Experts of a small language model.
Size: width 512, vocabulary 39079, 146M parameters.
Experts: 64 experts in each of 8 layers, 192 tanh GELU neurons an expert, 6 picks a token, a sigmoid router.
Training: a variant of Adam for the experts, 1248M tokens, 10808 steps.
Below are experts of layer 5 (counted from 0) of a mixture-of-experts language model. Rows are named router (the router's row for the expert), up (a neuron's input weights, with its number), down (a neuron's output weights, with its number) and show model dimensions 0-127. Each number is 500 + 50 x the weight over its row's rms, rounded and kept within 0 to 999. Numbers have three digits each.
Before each expert's rows: "mostly gets" lists some tokens that are sent to it at least half of the time. This comes from a sample of Wikipedia text that the model never trained on.

# expert 7
mostly gets: "% |", "\".", " species", "idae", " - |", " genus"
router:586388479440521425486456462454512492555426483490524468620518533471517459490420471547565514469611531383471422465489519411517447442474514475543471526384489487493462383477491498543490494542532467514607470473502531495534552540549478477522513515524488554479519493570499593477446519583425511610484484529590484491445451469579559567524492479466577559508573615535475469545557513484426550539592
up1:486464519479475430495520572496591505525583563580498560553491505501494421510475509511549589518504439479497380387470628514492490490507530510456443417540382375491497402478575445497554433550517448532490449433618567564467553464535516539469483601451547508480606465505531522531534586484448462565524483420504501479410426388580486559465486501520549485466464547560479451518527454501469496363563
down1:524464547451519517555484499465434401504518450458471489445465541461458446491460612439519428517567491521478471549427553563479503426442479464421562522440463468537444539480458523512505538504486488510466526463490561514481575527479484490432453586478516441458463411479433496490476436568521481445547484572436514471514506548585530591489451468483453492513420572566423512503530511524491468450494
up2:552587424545476519498527500484495494562443453407524433499448469503423477443516494527572466440459536620534429410430485516508555477544567475528498524462477555614513549454485501538496399516461656475433486541581456484494483470498393477503508559397511450522446450455437512594550431533417415512523485452490509495433522490564505411567447530538452578371554565376429331528447484481530553475535
down2:446571438557512471542388509555485557541496543544504518440480497543598475606537560516557451486496444444527487531489527495549511549554454483508502418464465554517442466541448442450414483460523496478500461490509549533507388463566473563614544556487535454443528466582512492576370542518476516509457513500509593600485557429493521435540388486538494442505504482519448417526531436527474524446501
up3:549458519520546502596533522465485472496421470487524527473493560474542492570537508435570569452419503477476523486578536524483524472473556490437512455445502471485502481529487353431567494447502552536508445473506516544428573488475521502481536585378484485521495519448457542530467562578478520475549510410448584465405419586500544505515504547471531542526467490473445509465458495483588488604489
down3:456582507457505508461536558525491471454524567529446454445608543463497436538445593503500383457549513452460563525509497560531490500460521453431469489455447438464512461502488600606493451505548463497435454528512562581514546480413564498497460487577505449513475541555539581490570481588402520470484453437515616406479394409445568530490591500447496508560456470468580480529434490523447486502482
up4:566551500435554527498471566506496507511513527454501579460541554484452451569531498390477467353511437539536437522483553432527500472525490486619434497454484435518453513526534444487498497492466446430419482495434520486555535535414457479398557549498520476524503457583523569534430475400501488508542533537486526493554520500422463471433565616508443528529590530529362488452519510585469549443434
down4:562559499493512571483463516447538537481457484555463487419499499526481509466549486430509460497479564482537521512523468439458473506440457498479482477512601502456561456499507407411504432443651472519400574464514564574451458471454576488497510492464511380467512463448492507505515413463551462593536574453460567576500562510397567420486606495540516502589473434529489412439521434597401519497540
up5:532632482516491514571397390526394575455479561464456444518499511480512470531347497516482554484474545464455510459481458439516511431477533494527592474489504416539479470459456517512510459437586524577565350567476526470473527462470510535490498509463595447470494501493436574519509602434438466551430488412523490477534460535544546582506480522477510469569580498494539485592442518508493540454574
down5:424398520610478526514549500565447502506453498514474511591476573614546482527478487436491517509586449473570452534569465541510413480469553471534467543466477539503422534577480586412527551521550531550560544495500472508466553452447477458467498423523520492594585563648560623500478527504448492484475504507563364549522485532543483449515372462530403475422562493465372474449353476441571529389452
up6:485481434539450450509550517488511511524516526492475559516408568475583576461468457579552431474426514509376438563537611446500547490583532471490454565560481582545554479513435417483509472450346471507502471501488454519493454542452514468525550502516536498501556504420549427581447583451466492486484564592501533456515426539512469578469480511553449493406591470563431569547475491467496582533551
down6:426542497469423534613425483572547514507509485464457496479640433676509450462542478548494528527415505566558443455391480444533442454491541458502594457452443499529528476489479425536557543549578524539421492543549527521554453499465521543627457506388452430531473547476457503534512528533423467482453498429484327561469447554555511467469586545575513516555483446480474418473507489522500500545506
up7:510491536595591435524463446386353520514520487506462494486507469456509395460568514473531508524434509490423528597469477571459515437494584470433470493427464536481499502464578521515598490449610613542542476527501477518416526571545538481490565577511512497525485427512487512522538491497472563520415524508506518466430466498527531618527577589585499528552545585464431495532439515459490555450474
down7:565479459591508476522441549500438439525503525401513564457503499367513513474473500559472452500546403580523481480522493465492433443586483449506392474429578586536506632391438560555505444442541426509536552504500503489459499500467473518529498606553452456486450463424390594521488494498535474495529556526559524425538424457533613470609505489514494472416560517499533423501516508436511467480466
up8:554442491498431429553475542530519599485641482477493468586561464453512402501480537514515497558526504412446456483396514525477471542480457503531495476538425526495542519482491564546525532444521474521590510406480518583442492514509502506483528553496453552507448552419495547557488544478550585527516604513525564477498488412482424521505487549488571497541499445422455515521474535408480683471519
down8:523526480490483531471529524543583448442479517483560512506549517514495486517467437495439472534520525554456476557436531515529484457529599522456486456478491429537528390571529484404555595523460475494377484561489483510555371562411530453592533461572587502521524520577509491484539513482447442533528630493469464471540495505510450520480496502473480452563398481497479550585497518537574539475465
up9:555471530453515518528592492461599492599525485482437449572483516484441447464452470473527543502469483546417466486543490514478452573441479569525486463532502486494535514526625526498528502501458457373340509497563407469579576522504541492506453561452493496537490430496423513452490530532360433608558476433575545479562496505516465518477440482576551623514434611559541493503488417510539537535531
down9:520553527549501595500460566564511501442500470525499523497466539384467549493522579457465503469583568519510444586541408406440471503494452454439483449625534554511543561494608445417475464409507470508541523557492555493488505542500450481524476464510517599468569525555519609536463484507444443456516496469499476472543484431511471562520590524442529464506429427467483409537616507502516460485443
up10:529444471478449457559536568452553526461461537499531483494456427483573448448532464483449512493493447549448373514431664526589449485510485488548448487530613507484558425467523539516486565565561540572489471335517452592503443427484584519471555458457449519555570457392538479552521488541528588468512555449467518515511438539475569549497554487402545477472577449496461433435422518499556568495560
down10:496541467472591510477472507499469531492522480424457434467533553713526490387495537439559473569538569479499481491462499486547566436525672423477440479545561549594599507487471530525495520377502355449563578529465539424581519511563517506493489514511552549511589511521440511463363409475583493517581544473530506564436478493472503539538504496503469480430434511530453493568504478459483570490476
up11:575477559486533500514489484485482559555508505522511450537490515497602574559461490469566503487487592417442477496514391498554460497462562513420440434511465416461454450464590488553486513499497533494480453500495455614460489556450515480560483472486478456467516424429442562530538615527445439503522479489435488463367454449594504663456473419522595502541579482590440476461488504513456499457506
down11:557488533548534474379537517515491590408399492514538465526576566398548466522567477543490538490502473522503681491576502465403479507498476489497446468468553556513511443536463458465399563408428486532548518458493545519468514511483526578531500578475483442575503447487482463483514504563531486471477477515462501494571479462523551425602467475425469537482562494351541559521515517499492532529496
up12:484486484605508482544559500459539492488461527512550485661470580458538488424500514549574539499390378447448475525554530470513512460441444548473463493518530573421510529516446478505482505450451557483505530469522518452560559587474504521551475607451533410531503448461481499498531519561517528419522490522619522439536387575480480535520514536460611529560569487498563469478444430558482527523538
down12:473478419452392538512459492434378443450411453471496505515521560481503501430470492448484495479599561491484450476472555453467499480616435509540519438597404422542523413482460548577612523580512558463503523487509493419494481596504529485522467493527474454537538492555512519544540530437537507445499446536510463448468520426547489525514485387450572507509594512578524428530495452582483438480466
up13:447565492489510481596518463519527474525523446505489456482573532516525487425480486505564481462497473545515535530510498497477503441448530557454476509504528525537531555588520511539494487417509532459488543456454383517487393506422503538547580480510535478510449431549471676583434488489413444477482578354543472507566469502484486478394419526507577408479548498504442504587442580578564465426453
down13:488538480537535481599498504568453440520510542515462535510488536781467537568429325492480445487422456460562526441497550574524451520453524558516482548533502488570434479511546472480500515474509564532405501565494549454470459477518453514498410526462528496456424536403482481566454554560468366550463494487487439457492516548511570515536583511472516492452488449480548459475523601537459434400472
up14:566507542478520434508464435471502456579508423591480493534528529522529476508482523403503440432474568473501461493553536519555415540515496554538413435470389467553536539548618395596563428415497472514509496488542474504525464509556441528491501415629540474482479488456462608576503472476416445557473512481462476498492563462539365486468468480599491469485456453595482575567456552513455540446452
down14:540505501482456484471507499484504553561437489535464460567463496496488466474461541510540489599549541419489567390504472501458444449481468366597420550454448478440470570511451482549452607558405528542610506548541549461446554473537498569500514478558518543567582470546527522528395395516408507517421454511454448554591571401563506555466422439433565550485525504560452470537542420462516448522525
up15:514598427517480509634492466458535463623530503495555530538484555469436648489423538491508489519470496502447463529522497514590386466483536548516511469502460438528416549481551458543486475412478524464568501527431474430404559480457460496466579497466453432493455486443488540445484558559454464422550609533629565440452517508496504590549428611491559453546481539521458479510536505532600515563475
down15:583481515508486446492488473523461496589537525495530581422495445489544482438565489561505405408523513510483534424446489453546486464495449450587529494451558484464469482489527495467498499521513531552417506611479503514544480632491572485622544534564441512522511498492441442501441548449577515515581526457520618492436489603465457536529457507549565430463496375581604514479480534493518453530424
up16:480526530504460561496522449525419452513555454450494563457562415450472433524451500433539471495599420555497499530437481553492483428471568545487538507452456508524518436487515504512444484488566471444449445547548512452528492575463479567455552521546501444502457502456538452625453467531467472428506496450467497463545451456549588518554468476459461416494468359493518464533501641545486530480488
down16:326552596488508458528502512530460494526512511547510534570475470521434540643523568497502492484466558585512424506459416475400472445483564429400525498476506479459437435479549555497471458380430424428555489604472535455485486509436560512561402486497484563516463455488530551562510423517392533531443515401529384457563536473454520507542485487532534454524456418523490524476465490433496471511426
up17:524531510507523514496532462552463472512481485496426555555546602434546538480522506502518452442461550501466531572485452508443564451538441452519433504512533551591496550481537483517498526526526497458457467486532438564439555436485433417501524514502572463526469505522530587670503553555466445525558529510415539483521452495489457513446512523415542466471542504472564571440495483584552631439499
down17:476491467462544538509505462589445607528485439514506487501465664530500396477489504607457467496506487507557485495480551506490578425587432466585527536448467479640581424462494581528459500480532482544484498560605539619535558470577565522485467536486548446521477565407411558492539411565488527502482456469526554526561563503557453481531541443501568512465438473556554432498468493560441401491544
up18:482579536446464532494529547521487516555514556457486467610491597466566532535489539502444455454542478465503435493539511472514518437476504529469590505371575491536536529522545414423487514492468584494421480432475581481481481545420468448582562533484492551494465474556494461492575523534541504558476466450484509454483549586458499615537577565452509567575416444531355530487500603395449519525530
down18:469462469582502533558466524493481442524546415513485483488603352466566459533480445481504608463495445659475507436481620475545430492473561487529602530508511522396516557490502528522533541484497524500576491562402499504489422453490579475436520528429556475533501529581459486492508550478397490512516552574473453484476499433439367498499495451499447519531547504451509457570502583466366479436566
up19:548433579546498494559558533447502559510498421453439500475544566502589518514383437565426415455582470510560511503556582509519513551526496461504458493436522445425517480415596482479560467468490583361535432521452589502569540433513526461408630495540513475469553504479492525536455482463580496559476514480550521446515558449573588404476541493563584477552498533489490513408457459465560482535532
down19:499496490420449521467547470557436417488541488505499480462487523537487435504430495474506441487599550516404511491494517504479425517592505479491492485495604416516462525455465588383586593441504417547507489569500558511463510422490502449518491470552489451507498597488455492473533488526436522509387479465491466448465527480525446434476546456506676460447431530522483587521513424440550546595546
up20:453555483474631504527446512519420487544458409486473521520560491495490485513441507458482548477478465490491488563508469483564422421424515510478538461476442452543543529482470556543521532458579491442544455567491506467523406430467521461508472511525534427477408458618505568582435575484531530525478403436462508435503486572432452466543419393554534403523555444540507553650443473384545575505542
down20:466464484560511524426541519468494487507498437423594485548457546701519540427500559538509539504500486476478547425517462449464470512527512483502472538494400404415453495547399494500432500550422496409575553475486519466547527490524479541480474429446529484501471494536411504521526480472466529572564592532545472521558508448526503573491520522498453510558489471379423529458459503408530515469474
up21:485466560536531556625566457492412466556490451521541529523542504458461449499531475521547445492505612504500558579604443459424346548485434393429404504500533560433515507467501432585457431480473478466553469510554397549485459447450455556485438510559483501549448500521551534439550506516412499531584545442512523475484472539502538523490493490512559491455552480543545471506524501518598461532527
down21:414508541524538457505497555438594611550535487483403394458457493508467510515468412451443566540548510417470469432415468553506542536561434592487567460525429547539429465569528614580505521469508534534405476464465475520448527494487474452481501547483503484469519522494573466506510481541511546531482573487450482488509477537586540474633476614509526476483492507531515536479457571585460377525495
up22:498429464590479504507482477544507556526503463514523483485396571477618477542566537482567568547467476452472521461545594432596556479460482524498478514621433463516499480572565533529446483462491549457539403403470450555560572478445414466507554502521497433617476497495470498516546582592472499529502477422555515478467467488489516649505491534501575533529640527476466537521520471498473554566443
down22:467450460515527487503542597480484453512533454561531463542542522459538592444439466506513514475521456452554558512501548492431551550462558480556544561485582573523571536537553457471538454589501550445626434402605435437594531456581450490481544439537432523477481503497606512480431492470489607601478474448533497496529505508492422485425377514556389532470443461457568557494541517518495441377476
up23:530375478419556485486653525470479518508552498549450467527537614487588424415375503500547423487554519503552403548585553490537452538536564488478418413484529554550505436522511455517503482451506495509417513448454540549548510525443421493440517524391484434514541451466536469522466474582430489526453538560554508496568514461550602599476565595541544438372476522510492577403475515452526577551513
down23:512523583477501453510522463646558502403550449515621534475518448495531424504430543451471431420476548525520513401533478444471442467473552434495559532548541496454550521429466488568511497476507511445366484486556417524498360481450676505503560528562520541551397571518448521568528472493516526547571433458486375406454524518546439434514533567527554520504491455496397500436517464509508482458548
up24:570508505500534474526440501485492572568548460512559512554509581492503422456436485552541461526563495422542477456525507498512398528469523485559498480534433399517545475591580508520516527506460478439602417489455530545479572529510431487592481421493481497496482454501484706564471541418526554560454468449570515496416558439587526515507425404523591412489585529484386553545468481427479608434448
down24:485536494503507540476499544561556532480449460525498478566497623512457505488499537501501635565595528482551504421492397450514516421590565474482422525471437476451488491497426533444440505439499391456624514566482511511515550501477377547526521412559508521604517552521530561443572465553462656498594462532397484531585520460541487526505506519537488456494469584449424627532544477454505562556437
up25:490516526566444469542410536511448592528494511573487509572502457489596504467477551525487569494496466491527472375517515473524511479446491479498449549498496504472562523534461456470513537545470483516571460576517536508529542493586439482480498418454574498574426479447438444506495433495428515491428477430567498499453480511409457507533490413557522489552536481446453548492467417433446583480570
down25:485548525491437605467552512476497395547430523503463491565549569556509485514502546434472442496510431442497469611552510454518461478573447448454493552513516518564465479472500572469384440464499474470420462554570537548616497459451420391467471470555524445440557533474529615418566549535490551509552468538442296545534414503564451500524375510593464466460535565445457552496474479562539526669482
up26:452542492473524509604484443502432504627504591563564481507507439498531526406509498417505551403486558426422474529575527540627541551459609519481545493534457453471582581515561489583580420511445506446508495515486527517541461450448491501431505497523582467506471468484533482498499490432466443546429438425477493478430477608439485520569482521614467482535515435538472419534440486485454544537468
down26:461505484543561501494505450498393498496440598449520440441477501651586594429522570450486551541431423474473494484484524563561445505521494512480506512516478502441578591556444493453504537577495594511494529491484468514473511507545428471513409418504437542506384505510543533602482552502462466482511451487428442485421470472438464562552592475580557459605453473548481505507465524503493477464469
up27:580467544462488544580502526478437490511527515496489522571536504466591531581538373545497462462513486501555557482460483510444472455390482477495428568458531537497420449530499451471482435412514577493507471475527506506545514501525409554495499593447605474518581498413581527571443545435458441492539489540560526477453415586501382471448380461517506464527493500445464434463481472496601533460550
down27:480461533484534575520478477443441550429571537509506594506432521544416352497497516536486533492569455491527460521620531501556501526488507419505537554569455500504576505549612512494549536557552458483536538517492535464489512427505494440500460480509460551496438573519457540562545451467448590516611526565547495583499523492384483507491512451488502382565538466624497450465534563481482498448474
up28:538406557600470531520550470511516651589442468434425471491486532489577457553431449470510488476572607543367408477488410533412423520535519495513493468549464542607593501483531508438510508493543443446499403493477451428474505532562550503489483475499603625574475473532574532548474474459432469504498556519567503490418546490522481502453374566437527499565425556555511579390439481455609535487473
down28:455425448502536526511566592437523419475533577566528428445509441598460493544474484496477432406435568475411556494495531562470495600530480441498516489555486438450498419476535555528487620503494538521520592451439519478557547409474525562494481527531509488516551481501553389580535470459503491548505469402477445534493448436538479570504508552527591513505585466533518476511540446563495576539571
up29:581512506394481476541460437439453506533440536490521567548599546455534481441512522588470448518498513445537472527471576480430495504443483438446531532517443541518534358556412475538506506538488499424499478451515422505444600563492535526549579446455502508569483517547531580464599497572502540628520615478494569472523456491547484440413473570413586509503579456598470584456561472458541436570474
down29:539556478552466487427541501581472473454498521516522501519464505603460538451472480429451483445496502531557544556519488551597544521562469523454596440543455571437522480506560454505517516482503547442453442491528510509530525496499470473503486550436525546504557578471471533452476546446423474460471493628507606463470603477541468385372485412539540565580489465502472574451482526475516505528428
up30:560462490493413440576479531476496527557562424499502542535536425490516536468525501429420526466511491574489531554488551484518508458488503514529473475400477515517504531511504495498553391442425440502475435532503503547425427465454505544465598504466524413543571473501468607598492442544452497497509527518394513446472518464602465482473467515466471525485543550437559364456455507466461538560595
down30:474643446437467526473463519460439444415455418499535360545549508550639491557508562509523496542525461473449533474560435505544438552447488452514408456579564482454512393491507531505483478588437442499453558530408568467543448548558443555527434530487469498446569543557516484532510578421512493645439553456436459471464510532519560617549515493590440514464427455480527525581534450510488420545511
up31:473473569534530460605504507462497548538623526467485444610477512491513485467439437546496520458548474535469465520486527501513504484523425434509578496471549520612422530526416474389520449399619480517520478507491501531421539540564508422515480443513537455473476489490473515476534476460415478506461455468555546482533483450574550514472652433454581436443591557406527542619516520456530484532476
down31:456481472488596610518464492481537438535497530492510371494509486612503598511465491482514473489509502497566552466459496511606441505506645537388449568506569455563451468587508588521431488498533385489501458548413472484500511579574468494460552521475576507594492481448489486520490493463475477486445470551484520530484607506526514374475422497565489499518530570532444499598522531531527436529521
up32:481528489535535505519535453475543561634565448539515480535533554457519516516473476490527511416493539484538492543449558447468490476511519485399516422518375542543457504534616476532534532560537460494450521447544493550482523580418463584436446490492460561491467453484514521456577508472539486490515484564545551418584516525503527478521474541588565525483463589572428579569479513576529485451466
down32:486499522512517462454470553583431501443525448573517539509516588453537439568479486479448552505425475610505497457578457606476568484537587506516526495521492421484625529519577386537524464460512441487501432519522477468428506475575525555534505525545387511511567520499527459614567548583444476460501520508513590484507467516480466442565331472465467466405445484488580576452575512470585481609585
up33:556507523485474475498443479461521533491490432551472504491450529463530508525436454427439498484560514506469486375567461528521502492483633508473477463419456508536478528474612463465546499550455612569493402467462535578498533603601488420470575559455487569565547477467590560546504523498531487537434505466487479476503445551508531507488484458387617388539573552622558440513497641491542512456511
down33:440483568422447452443437464465534419490452479501457539508502427553525543568445518449448520516507399584446499545512564515499510468522507591604530448376496426500523514496656482435556513440493549440530424494509504492476524526528455539523573553456588568521485662440585514527552595473577428552475613560469565478455462535485506418428490532559541526436430499492505507529475401474469527544440
up34:530462460527467567554460528490492468559639479507390465543496557482625535531519476493574471562558536473558506554542534506519453449495552569479461473400518494431483447446542490509523495380498533492515403488515629520547511499594522514476490511554495495492462503474470527469503532526535558572460516437507506410485599512611519506468401475518561497510432548490553521474552488561478453450562
down34:491445477455514441448498450585547505424525499406398445574467573376526511569552537494484552610574473450431484430433496466585492491560588569498474478445491439493453487467496563437456537553480420493567512505537602439537601489600488483552498523531441574465457536498520455507529516491489519548514499398530454452505600569485483534556444469474484544524463542512504574574530411432580578586475
up35:495492404481533516624463455468527503429451425585475473484527464458497538497458470512551522500487503424563523545397522551548558459446527460502535437470494399469496429460460460491517495485514569454434344513502510498505481513435441467523566489446535457463545456489518555499453492536540452522501507511568516490445416461441514518505455490445436497553570497494418530458427479462540601497571
down35:599466563459529529509525526540618581504519502402636525529469453478535499446455419523534463426548555487422545537500472467357467542487557544481359496570573559571414573645514488505536510572445488642474447500497615546560540493494450498553489531430406535477517546442467467488491508568484523474579489556587544487541477562576499560537466470452461371525515565454529522427490547526547433499484
up36:625492548441477527532466544527483489462406493581490498607540525454556484568442507517526455511498474466514423546579553466517535537432511465502480393549474416497543445598541552509514525454449505468493423455560454464447406530553353517516422502469481499499528516589554551514570507508542428534456499529502544484525446468496515538538395483435526478482542540473490578518416516522540511454511
down36:575536588496465413512435479542540487531438544556473577539574477442451433440491502437534528480526499451433479530468508450486438504470486428512519561551548439491558511484540448528497518495543510392453510547639586465495519513426569540487461462525441494519456511590457470478476505589513432442458589514418491512554425579513518558484546430464461560424507506502516491416435479529517527378556
up37:521556474536531547536468474469506526499529432486499468514409478453559480427493508436502512489541516478503574436500557570511433574493544500414384488428450460463502509456493473560462574456458538445508394448525526537512533535591492512443471518433480543453483463560439432491562541518472556432473516504552512460494465516558465462477510515487571517584510544540385453544607441426481545571621
down37:413510516422469503464460579626505461509483560544453527489424490430451397479488489480515422481492494487476482553535525464557502488474444447401476497455544510491523570527471489465453505434483493480356507572483540515418529528469468467465511479546504489477509576494507572461574462512475496500470429553523568535510441479585513525507481553466484514556534515512458553513551477530498466524564
up38:464462506542609560531502458489380513510566570513455606563538452482674401519338400482477545406502519442508434397458594531487441475494550454501446565456447422490574396480506508467505555441527488502413552481492501453503440472481506449480459536452569504476494471475459551535517406505490525535595592522501515473548479480483509570474486502577500505460464521505557465458390517595534507563494
down38:405453629525476539545488529491548477446585548501492592549532471642513541427430513502497549473454592492523457476495557436436476488562517471478458535508516553453560522529450483543524475454582415508502532415509445542427460503536519522445424466540601484459495484560479546456499472573399449523553561459458405466533519532522381481483553445484467518543502475462533525398472490555453526516472
up39:410515452524505535518639587504487502552510514512416463489596520479562530418468477587539479407529559454544422442546498502549509485440491538522553483540477577499563404555526370535459498497431395481417479403493521535455422518515455523525498486498622531490540494533517486576467548556517460541498512430581502462538498429524580490506551563507488435539531498534488482510568507604520563437497
down39:523436529489485559603466444522505473517553542506525486491566485637495455559604564478486529526397430599425490463516481522486532471545536497475527447442497480521507521533509595504452535518487508585502477533398547534516569431548421551493545558455484489574507518605472582449466512537517510581419453563568350466515480498537432351457478484619418455507428488457464543477497617499521508571431
up40:442489577555508491512528416557501427527571642496486489503486546475508522517382529474639521529563460473536449545522554461544491399510561465453550527584499545490526518493483491504467572469496553497467595553501476539489496561449505414492532471470471543472413491461499603593508438612458495497620408466558518504483407478554506531586504583414540523534579493536486541628562599439568483586480
down40:470515447488505511457476648583518450462504500452485480469512565438543516491462465546499494494453463610548584452536548420451503501578497477478416503464486534444597424537539424558438479539544525458543503576558571539496481502619485628488446538513448473505468401482606498466477539495497515432494418470608532557504491450402375499454514529486551493602517417500505476460590574515555456468447
up41:540460560516476471539488410540534561506601475566531496526507559503470433440493525446529403435500483527551517455522516534556513427477536568461494439566470455589404471574440472463534425482536520484595388545429444610457605551505529477419533520432443520583475450508489494497515467550479513530422497500557504452490523547478380502533516554528525448464489512409423449429515340482426539531534
down41:418564449511428442476538554509520457439609480531563446553504505451533506434489432390502384491549479444378477498536513543565407550500590525507559523488586550466514488494563524508531472554498542495449647456577470477519413509509513517549574479543485583460480456477396500448503550526482474488615487524519444559569587491475538583516443393516549605428489485555526497533507445505447436412517
up42:501444496500480602501501508482477492487502518428460497524456444486474388492514481589634519530546496505602500483545533581476518426498537512491488426524487506545464417652535510472529552592424477378467607409532448502441515540450568415423464499506585453488544506578452539477468537463531557498528511464461526343439440508547534498524508467527481387444521588542470464537545457454550512552512
down42:530445469485555515555515434464424542517540538409520572524435474727560509553481477468557538581441516544526513533538553535456526539495515509445503452427507478544474497430491535518450579490586529544502459557565584545571498557496543514470582491607427454515473495521455471462475354501513424512469448432578456510470510500469459473495449512539472531487558509452584459463541492508501479448446
up43:420499583472441488633484534512532517473573557498448399550463567448472438487431443473550505422480483482463532535439517540496477479499471469464533480504508438547535515495464534518495529359488473493519495425377588605476502494512529466507515408407460574523527491458545474554606546428433474558484495482592491466519367430460488561526412497448513515580583528518390470564453576452507501496524
down43:449442464417563439502532547556420489466511481436571412479539446639438454517500498549543449403553475456402486533421515497464593539509497540496487501501521515462486573544645493445527469473467494540469608559584547508496522495550482451525518553465467527527445501482457449487469471446446536506553517473497476423512381553591506508478534528605512591514494534518477492571486521511481524470487
up44:531468580517471409565502532488457567504469569466452500540502491478512459489444456485432480538569504479530520392449553474570530453499513454463448550473602471472536515513552478518537508563579508455515428536425479441506473490531462494507494505501476569529450454589454492437500490497477517513453454479515522433586494530532434433510488570505577551508563407547529540505462497456447549508522
down44:498457480457439540510530512471475473403606435537495503520326497435543516479590521522486548388448561606444471501503463584436541467504536486518497420603424606526497454496484485523469501459477477537466461489486477596474534583465512458494527562521455508468541489377532452653549535515545482423510476500507488491446524547448463529480560484461502549490473490471450510480434573528558536552440
up45:482495541473462450524412485475487501454548473513572496508547553471487455600519462532600369456518521455567494471450568455551506513533500504469545426497461406517511523480524481509466449458428442495515482411457472503507508514491404482530480631542484471551504527452482509493436518553511547524492530459521519448552608451588463494521446514413543407449595525579507504584496523445540577515552
down45:524507503495542506520492512507455436485403441523486477510539518531497395430503460532537499558561585492454436582514500501516491487469585517451524561571555492499524483586553531516511500537476440503618472451522477438494441529424440525502417471557464568632603438458539516556505549515447461399530469599532455488516424475514437549457576422386508450457523529519505472540466492463359559514511
up46:533425451513556570584552537517522511583497497523444544550441481435490469552557478550516496406506533516416480486508449522487503542410525544500525461459436463505498501494606463434509532544471511548541450553456508566464595557500554430454491462419475486407498491481507589444508460496406466559420530673491476433516436541542499490500389511521536494501471522441360472415558529446481557552473
down46:571482508433433468482561490539544484435481643437475555453585493610549494541598542450440552512494543469536517440384399477466447466491492483512412458475494537577393492463454503525484567524515440481465524533510491499443519531521478445417461491605528462562569493522568512586497533399503511476459495516570400501478487517548427532417487517468485564429496444517423592488523491479524562417598
up47:534510504483528415464623431450484502593538436532513542542468611497482528643409498525599523506524525419550470442470481488544558443515465454474470496531374571518535464521520518519443453456474569444498466502498575522521576644494490412540550517465439473486534546499557530653488543510446513488467554564641506498376472432454519588470493615520526541486559425567466491461509517443455467490489
down47:531448504601440515513576503527467485461490560579445552537415504606470570534528560620526520529511475543570545513591589469501441508516477474500468471478488488541538415397472439482461518425538454471584482514601460483445481450527513481514442483498420498491437408449550539565545512487506489453503525582515447601430504551524495480472551428539501489549413524613503482446528466442463548576511
up48:479585457538540547520477450495530473480437485580542549524436475502571481578552504491539582585536566464487432592427523537501428366583511556435459510459477453436519416439476497418492515497401516413487491494549458556487486470542516501493415516461471440566450537448573519476554461488495517479485439526493481482546478558571441495410471462446599570643500501593542563522525476511541472511562
down48:495611435392544505419545499509547343436455405480434490440543531383505532506558509471497525559573505526471448516564492490455472449509518507538458434473526450573658537362526425455500551541453524508482362510437573455508439514506502484590481472492465543458553469463557524509542542454513527547495496485501529442498512520401543478484415490455542537513520581512552532518540422527550500580453
up49:535467466505490454481430517508436445498482606505532463537460574468496478482491519465536546507445460420532404485564554528531476443430498553602550547585572575490529499477503535461517490436494476395524541497477482563516605562482450559530566493489485499489523420574508525480425498399501498487415521458463545497285534449518492543510543435495529530470557513566502512492479621513485543488519
down49:415668502491560500422553515494526434510538511613445600520384468546509586519519556534446475522486607481459525542491425553594536543425457467497516569530460449513534512474502537440533520471486475527458633513515420596456531568423576490486431546450400474515512492488522524504651558556561478480489458422459542476509455570491508528508495504539591501539491468554505492441563476522475501531478
up50:446508450449453551487504509495477530545422441542476534551433439483535546485442452451487604453468459548450484521443498538633494578568546424404527545508552436549488445540491450600430506497506495515481448539407528492469478467439549439584505493466524499436500511459425520558475521495506419445390373521558485476471458533494441544442469479506465541501430467556458486530491454461507523536525
down50:486471514558480402496576533481552528506504554499595369528507396455537529456448548460453429452478427477551435415534471433441495460464439526479544479513448464517433479555452518491503541462508586514529565541509568414548466467492581566560508452564486489460519449467452456574505411453457468558566482452465557488573542455496466572468553473493425478456463443534520423473573574560457456456499
up51:534485515467485478533448484401440524510507546601518511580422560463458457443446486473450412491497461656544480491568545551568532552451571535552437501460465475449435552414539464333492548517564546602495383458461528537514499531560439503476419461463490510545505451575547517468552484502434512548506475483537515494504469442425428640479471516452450575609498558481404487548512475464519523567575
down51:604531535533327489564510547562553454496517485494538504457438563547465543507481473499526540539484494515521391518484532471559439496518490556384573452521550518560535420544462569491454539464555440472478527486458446494500447448391433438482462511495534513489440516498609534507508520529569465433515503483591575490466435551473479419564470560464552482463542518461551442534557480501486585454413
up52:556522427491456456505485484523562551533548547493547491525547493444536491435548384506475507421491524536429446497565432483495525590469586449495519407510527520532489435479478538533542529441516489489541465561369470513513466507538511523473546535446548511378461434499561540485510409470480499562504555533527510461474472482418492597537420614506543507480537453475426554504562605531614472672501
down52:541441610432427595530448564514423513392489433571551449505463462482510537547496540541470464509382528518620545496465476607464448465499590521478493506557529406492475622505493477532493522531448509577588412626526448507534528576506478485524468492473537392439546476470455399515454526538462482501446377531499564451470483427510587522488474436461522494468417488521434583555496421556458479450471
up53:510503460509506494540435424439456506562666486484449487519519472474444514515478489488477430515446524477505530477401464493548511531553457528486491482573556456454471386448609439479570454491505551445506461623508489518514512511582492507591449519492426516592580508528429487525534537436396510426464573479540502484463503457514518518567557573456486495536452553580494502496485482484511567471501
down53:558547532418555527508477426488426499568529500412389476526441484430575489566465480482459463498474452448499609470505503488519445517495561544477401553573547472391539564462420538536529512566489596574585475582424487465460574493506430567485445473537420572476483458458506470500494479482488496479480461450486543475516496511504517589519536431476462564556424492580501533620590478496450536426504